{
  "n_layer": 13,
  "n_experts": 128,
  "router_score": "sigmoid",
  "balance_bias": true,
  "norm": "layernorm",
  "optimizer": "adamw",
  "lr": 0.00136,
  "seq_len": 256
}
Below are experts of layer 9 (counted from 0) of a mixture-of-experts language model. Rows are named router (the router's row for the expert), down (a neuron's output weights, with its number) and show model dimensions 0-255. Each number is 128 + 24 x the weight over its row's rms, rounded and kept within 0 to 255. Numbers have three digits each.
After each expert's rows: a language model's description of what the expert responds to. This comes from a sample of Wikipedia text that the model never trained on.

# expert 58
router:117153130129090078137126155115157143134149147146152109111139138125134114116162142103133143098090146160093107157089122117143153155090129115107131157144115141171116140138121130130125109107146143118135128073120148124124142124143095087125121138138121139165075140129112096132132140127143116101110100123131122146105154133138128115122120146140172145127106128137160116162138165131136110146077179099096136129167105150100125099113158082055131104153139156115144107109121140157158130089120147120169116104175145171143123064065149115160102134129099108143138172105131099138177103139144165132137127162121150075094159131127039182105114135135122118117145106134170133127156134121140137128103144148134126101118101124129156067120142167130133137114142107124140098140113121198128126143117112
down0:130141163132103116101174114134140144121166101116174143191119127137093155169107123130106110132152107106126118077134090105122125099096092088130129121159089139134126146162142095114134102118107059112136116136130164145137092126135149153164145104114101123143141087104164099158139164175129124108139149141117128135108109151057135138117134165155149095121099184131118090116159132166134149130148126136108137159140120117124125113147086093115083134120123109142155063142124139153129100160146097161157131139131128132143106141153119103123116119152136145165151125145151098091111087152099150119118140107148151135115150151115109098101140160091119139082151092110105121131189105147119139120127097122141136113172142136104144119137122119132076115145104109183140100133114188114148140113156119
It responds to: H, h and f onsets. Word-initial H, h or f pieces starting nouns like history, hill, homers, hits, fighter, hosting; also prime marks in coordinates.

# expert 46
router:111141114144108122084106129121121138138147139116157121126126130154113126080134134174118112101104129132080116164099137130148172136096101119144140153130113135145127147107149134097124105094123112113147121088113138155104093132109144112125104122090096148122086142142114164151121112145158121136132118121149121142121100148123166122120094146164151134138082127114150120138145141143147121134154153110102108136138133124123124108110143078135110167190139150143119078148126208177163129097097147141149159120194131154144118098104104135124086117166078103155151127110164112119086167143148142120132109165126108101094148146097015138097118128143124102125098143139169105098143114090142133144093105131137135078100124158132135155129162141104122126080141115144121101114141124141118160150121139
down1:102154113107131129112128156073145103105163128146094129158106129143120138153135104131122110133131125161115124118138158118106112134146140097125140111110095145119128132148139110141134152128134127132108150147140121128184079120153138152191138111126195096116135084091135124144172163128126143154178161105121125107140183151111159077122137096157129149163182131123112127125103124119099135078127148145147118128102145061148139170152091138097081128085140079065117118130146123123126094128155124158116149109159115107122097155125088119110113106113138126198136116150103099161099085119110125136144134112129113131131101136085146109115125136146123135136103151095165130126104091104145074160148090078122127147116126148140113120133154113112141144148119120131134115138163112143149181162153161
It responds to: Digits inside numbers. Non-initial digit pieces within multi-digit numbers in stats and tables, e.g. 7-19, 26-5, 140-2, plus count words like several, five.

# expert 51
router:126107101144117082084116150135173136150109153118176097122113107158094115083145132178147173095124112111129099132090133135142156152094110118135155196124135129170126169129111121164096096120133137129141085074124154160139106139136136093116114128139095133105086144095142142159160128135133154143103132119131111144161094140132124115102119125149165140134119134158153117128139130148170124142106145118110089137135127134123113110116125097111136144173141169132133092127099211184145132117102147161154134115215125165142114067085146109101113123153079093117123134114121106164130134152151149111122113131122127118112146145097074137094134144131120116132130133125155116137159118104112113134070104116112150067116096146131136145112148109132099143098141134125145100116129123149129119135107114
down1:074141133136146148121117121205112142117077143126058133176156093134083137150111124101122116111132138105097103122173124128143141097159143144156128131111158128155131103102150113120169110135117121134116136105136124138181135149138129158103095156125136169108147129156106169131093138097115156165114154142115080145134117134122124138118114119136115142144110115095141165095101114145133095126147090132107114142136140130124110146131137120127153134142085148130119165107190129138099170144092126162129144095111104115077101123144132184120128150109154125129148162105132102149140114115098129144124112088086144094102077141140153162185133115159160126094053146132126097151119128132144131144123087098130076141121110130109130120122116107150142128154185085126131111143136148183131116128114102
It responds to: Numbers in tables. One- and two-digit numbers and +/− signs in table cells of election results, climate data and sports statistics, e.g. 18, 30.0, 11–30.

# expert 1
router:100162129153098056074087146143161142150097158123172130134151124139116134108160119165130147098110097141143122153087135122136153182091120145121140174136120126149100152085114119146134079126128131126119134073123157125114106131134135157106096138115113135164096135115122138140092160114158136113114100113132094171078117140120152086124121118122182110129119118127165103120126143113152117145088169103126108153103091141109136116119123097124116166165134149147121105163115174144133135103115129148168150102196130136117107071110152120116063134129072105140122109144124092129121149118126165147116118151128098110117139143153094127122109123142162116119131083138146112120166130112121111127123103153142141059088110125112119166111167111107131125099166097129144116145127115132130138178121146
down0:139125141145162111125155112115130097089118126098150127112092092110157131139173122146140151096142128135177183135110123119136190092148136093142117098156156109089154104143143157102134151117102116157103134148107134156120128129111085099133155116116138160094114126130126126150171150105103130140113101116167174142151117135134140121140129130146091125141097129165134132119150128133119118094115114157156143130129143136145112161139142098056124098116148154152144135113093128156157154083103143105115128128194133112112133141133147176151096075156139133124084123099158134088101126127124105145139108109114127126134115161111152097148142118180109143077100196120139095122140131164150169114080154090142131070126126090100085129149121168156134092136122130133126127108147143109104112074127124
It responds to: Non-Latin script bytes. Raw byte pieces and diacritic letters inside non-English words, such as Greek, Cyrillic, Vietnamese, Sanskrit transliteration and rare scripts, e.g. ṣ, λόγια, Thị.

# expert 47
router:124131130139098109101113146136149125156137128122180108140124106126129116107146131148111145127109117130130152148120118108116151161104116091146148155171114130150101147091124111122120120108115126136121078104125143141101121129169157060127070126116113127205056143105092097147130114108123138148096121135144120138139135145141144093103102144108213134146082149124163095152137146123145139137115161082121121141133121148103133082129117101130118165154130171131135106121105181144147128157111142131115114127184126159127109054102152120133072135144093136148148061112115117156159096125141140134124122151129132118125134130073105103099119122140094136127120117130140141117183119103111129146115118158127109123132105132148111111102133187134090128097102123122143100123126127208133121120101115
down0:107119120186097093128138107147145117127153120133118132155105132143102153119088107151123089135098122162141146075131140102132142175089122146111119137147110119154121128167124200097131126121119126122140157156153159165148164105136163093087164112084152133115108115127115144143124110122154112091131141087105121116104105160113164092115135093148131086156096130110098114143156123113109095109096153118154152133107133122112111146131102143173151126103092136141108138080119145118094121177159133082112134121105138140123106128102147121149121117114146149104111125157068114170181124080126134165127138132156153153090106134135077123140105175126143120151133135122118132117113108146155094135161122163166120092142158157147135143110165118121132113103092167133154132158090192114119101086116124
It responds to: D and G initials. Word-initial D, G, d, g in names and words, plus heading "=" signs and non-Latin byte pieces, e.g. Dillon, diameter, grain.

# expert 37
router:129163130160121059059104153092130119145178131132172119159146142138141120097142115150109175091107111102101112156089117114141144149108118111143126162155109129133113149133127126149116116102151150098135124063132154141133114110107148129112089135136098164131063127125122072174140118119145140137131110163131140128111139130129143121129096138135152168100099139133141128132128121129151113161132167120124130144145141151118142134125117107109124146142132134113143087120115193141149140128093128145137117088232131156141115096069136143125054144165071128144158123122144130142157147123134133173141130142153124115095179131109093134087134149105125087136125102138137115125145107122117113127117122131125135091102122145141131161117169107116070132093086120115137102112096124134139124164103132
down0:111182139116136099112123111158112148104127115158173101147140128154116122118118100112140118127093117158182139183160147118133140151125148132134089152092134136106125153110131087138149138140128087068136105119090129111093137116171087098156115126133125140099085175135114122114100073150138117135121121104179164141108142078127120151142109134095123144164096137139124125128136144123114147151139143140127145144175144120127108113108138086115108085109163168135112090166121112121164143135136123089109125123162119143089129102132133159154118151133122160155126157151106103138122129127124147115129162127131134146153136139100100119114107122170082119173133078051136070086096124119133103095142117162116136119118135101141148135108114146125141125134148143166163116138132215141157110141120171
It responds to: Nationality name endings. Word-final suffixes such as -ian, -an, -ish, -ese in nationality adjectives and South Asian names, e.g. Canadian, Syrian, Indian, Kumar.

# expert 38
router:086129149139107108116090155137151112134161134132171119116144128146095101111133143177117149122112095124094141161081125124148134116088125126126120169179136119167072147128119121143120093110162135108155102091105167117130126100147153102084085146143103119162065141117114117133124164144138138136128146120136100118104127145107151103107119131168148141112126121130136098131138126097204140148102167105123105149127129143105108125139140086120115137149125156147142106107111195150119120106103160148159112127217136175142136063112142146114082112143067116134134098126119115126114154158118125092136151157128105120111144129123027118109125120109123127128132105119148141126165137111121137142109125156135118061108118125115150155119167141122126145111162123127149124137113137138123121147122121
down1:113163100177124133126140132115137108135155102166177136132105132152119120119085153114195147112123153135162113163112091145125134175111124122090121110097129115096147104147158167114133117113208118131146138137122102116114122143147133120135119086159153088136119101109100115111115123118124106104099116108143125119173129076149114163143181105179147088113145097119131128142125098110117160146114134177136137118058131171124157133101143092128109132088178122132141105130169113146147121102148161088110147075109113133141095139142133089116143124093154115100180164112112151125104150126145103125122121105145094180106122141164116097179143126151102105138075135142109103111153141132119148102133130133117141157114158149157108133139127136160165108096148146150129137143117145135130125142095104
It responds to: Digits in numbers. Digits and digit pairs inside decimals, coordinates, times and table figures, e.g. 57.49028°E, 10:30 pm, 0.00.

# expert 29
router:115173116164107090099110140145124120171150132129177144133128116106162119060137152142118127108102142140138137148078142113127113165095132125126124116111120135172121124148095125160122108127134131112155121102120159108107121120127156099107102097146097135197075150110096097154122126135145130112155124139144111131131128128136132106139120128141173155125113122138167100103125133135135108156114159131120145154119137127105153107104123088109127201163140172126132107125105192166146143137128139129164134107193130130110117085143140105140084148161058139133138124125128098115106136172133144147131128109129133147111106134081021120112108101140103111147132091105163134118143119119139123126110089136121150078130110117110130137092153153104105135105144116130106106139147124198145136138100126
down0:114115143165164126124150153159107138114139153117118156119123176120094164168155138077117150177125099168107133078134138095117096112151115095122117129105135140111157126094140144102117133119117162143164085100117104122146124112156132163085127128152172082120107152133116134159123152143103140101138105134123123134108121147111128143125111141165155108140118121134108133108154108111145105104176153130149107070129099151161162162083136135186118169129089138080116140073150097106130126108151136137080156117098144171135137128123134094118160133139168137138120058129178129132162131138123123129120124134103138125152123121127153134115094125150150095120144140165113101116144137130121058118143125141113108170112117111145169120165135115126112139119119142097129121086176077114162150117138074
It responds to: Line breaks in lists. Line breaks ending an infobox, list or heading line before a bullet item or section, e.g. after names, fields, or "See also".

# expert 48
router:151129113131116100088114136139142157156113135156168117143122133146134095074124122177126126111100120085104116149082119118129131183087124124135150166135134114133116150117116128129117124112147120105143138070131137133126109131149119145094115132140131112186104143107123103146106126119128117083105120126170087140122078113145146097149107134111161157114094144145157113070131140121142107130105133102127105139157119119099139101137109071098122136163145165120157110118143217183153109135109148141140105100195138154126133087090143118162103120134108133173149111118148091149151148135158139093133126122127157122119120148092098122103133143141114123147139123152180122116166133136135123154109117173127152095123106171125141117113201106108101123082179119167114132105137130115111103161109123
down0:127158131113116090132167119163149124091107089173148152137113139134151138113133084115105105143113138129106139105100104095158168162117085116123126117130172114139127129108129118155127144152146171123141129146135111113152099121131112154099164140125151067148094110100136106138114176147140110139094154123140139172129150107125138105105110099090167108120104132122165123112147135171103131158110105128166138129119144147090177112104101130184125143101127130119119129156145116141166143094131151109087150098073121118173085127132126127117153126106202068114119137152105143112104134132156144113128162138093107126207106137105141135105138138066111138154133139119134098122138168118134108116168110128127105130134107151112140142136173116092091113153079149166128124095111099163122111130152131
It responds to: Name-opening syllables. Capitalized opening syllables of personal and place names, like Al, Sh, Am, Ed, Pat, Har, as in Patrick, Edinburgh, Sahara.

# expert 45
router:127095129154083100073107139119154119135164127132145115127138144130149094113146187131116120107106124111094119149093161109132151157098130115156113158127127120117133137111115116138093128123124155122116105082133158135121117147115122124116078128166125134124093159108095128163135118155124115092144093095120147140149161162148160108144132137140188126129110134140148126160116156128173141154060189075116077108122126135105141098139102061097113176163133138111124129132112193179123114143127155140140160128206138166142125087084157133135102139127045098133153115121125117128143150132137156101150109131139116137103097140130097144100124121151121124130168141121144143096128130105125142143097112138144138071118124143146133127115151120127106131089091122142147154125153110157111109149132124
down0:133143110180122143095164128139152155094118083117159127086132140160128150177105116179126117125104144125111133140141118086122122110127162147130140056134178105166092128128111112125113140117138138126157067140102140100115100109142127098151123179126142083101106148154123120113134123105133157131137166105136164144146141099144093150167140179103137118108133094118176143130118126162118141116136146155113157127085148107127143127175178146127158116107088125143151112117108100154095089155102127105153126156103098129097106128113163121150131134141125174071142125162134144091121133161124104152134127129149126140141109153142095115114109136098116166113078145137134162123121111139133128083077136102151140183103171108130098149113101133099138159092116133101127117149129170109114087146107138
It responds to: ph and ak pieces. Word-internal pieces like ph, ak, ur, rop, ath, gr inside longer words: catastro-ph-ic, te-ak, Pe-ak position, mar-ath-on.

# expert 15
router:113104128162135068110097131121161120132107136145164122132120135134147109095121139119110144102121117143099083144059152129135123145103114133131160171103113125145129143132090111141117099126141124111160129089112145142133135120136138139115113133122129126125096157129112116156117121143153138092134115160137124131094145139123144130130123138126173149138095141159143123112151167148151131129113126095095128114108080139109147074112145073105114183164116184140125076135117182163145130143081105130151146118198149175125113058073143105166139135139068136167134103129145104155113125168118143117134120148119135114114164127126106152089151107150145139135184106123124095095164130136146126138138087130122153074089118156155131124134150182102081126122127118134139113141129128124115114183104146
down0:140140074112145134168182124123113157103139146144091116146086153107140157131156076115148147134150163118147102139132123120112149115150146135149145095109121081072160080140127134122142100138129121132126138133121113111133163140120098095137119107127134124126157096143156153103143161119131134120162127121140126141136107139194143150117109133144128124122101117137144145112130125129078139142130137137111106139144154119118090141110113150167074087145136134136073104139174096149128134124099119156098103136115126125071070157105111150095154151126127129137148158115153097140154110141131134150128133174139137147168129123124113146084127121111152189157123139150123095192118092179150155145106122121108107102156154113120125118176135126096084128088102165148125122097145120091169121092080070
It responds to: Word pieces after B. Early word pieces right after an initial B, b or G in names and words, such as B-ox-er, B-as-el, B-ron-ze, b-ord-ers.

# expert 57
router:128117127123098103132112138113119151126137159121173108128146114121138106105142137176119136101098123108126146162092112118152151153076130121134130166108121153130110167107146126132099109099150144126134114090128140147132145150139154097092104138123122135195080124129171111144119133116129150086129126110144119127101141118114150108092105133135168113120101117140129092122140139164168115131111185119125127129108116138112165128138153111078113161176127155149135086123106196164150128114125140129147116117161147143149112068125134153151103123127049139154122113112168101139108117140124131171135135169128108125091124125097061108117108110150125110150106068120182116137169118128091129136092134160127125060118108152133143112142176128110080135082116121146152123129150100158137117174120138
down0:122154101095144147181164127125127147147117150130110145109132100151170177098134109145137120120167140125147150138137132155141119159105166128154125110069091112082118097090143111132078152126059135154146098142147121096167151140165169100130105106138124133117158126119142107133098130128111141123135148068103121112120215139160151085156149160139077141120107090116132116121104101145176156140132120138117142108093153110097149112126166149112149106144180118129140138100131150150123090156166138116105090102111093135160157111133093113155118093164138111123139128153091139110121108131123116136145151142134130157117139104130108151104151117141095100113130141121123131180117119132100140104131126096087127118096138151132137118119109187115118130145101130156130145198134128109106163112104149
It responds to: Line breaks. Line-break characters, especially around section headings like ==Legacy== and at paragraph ends after full stops.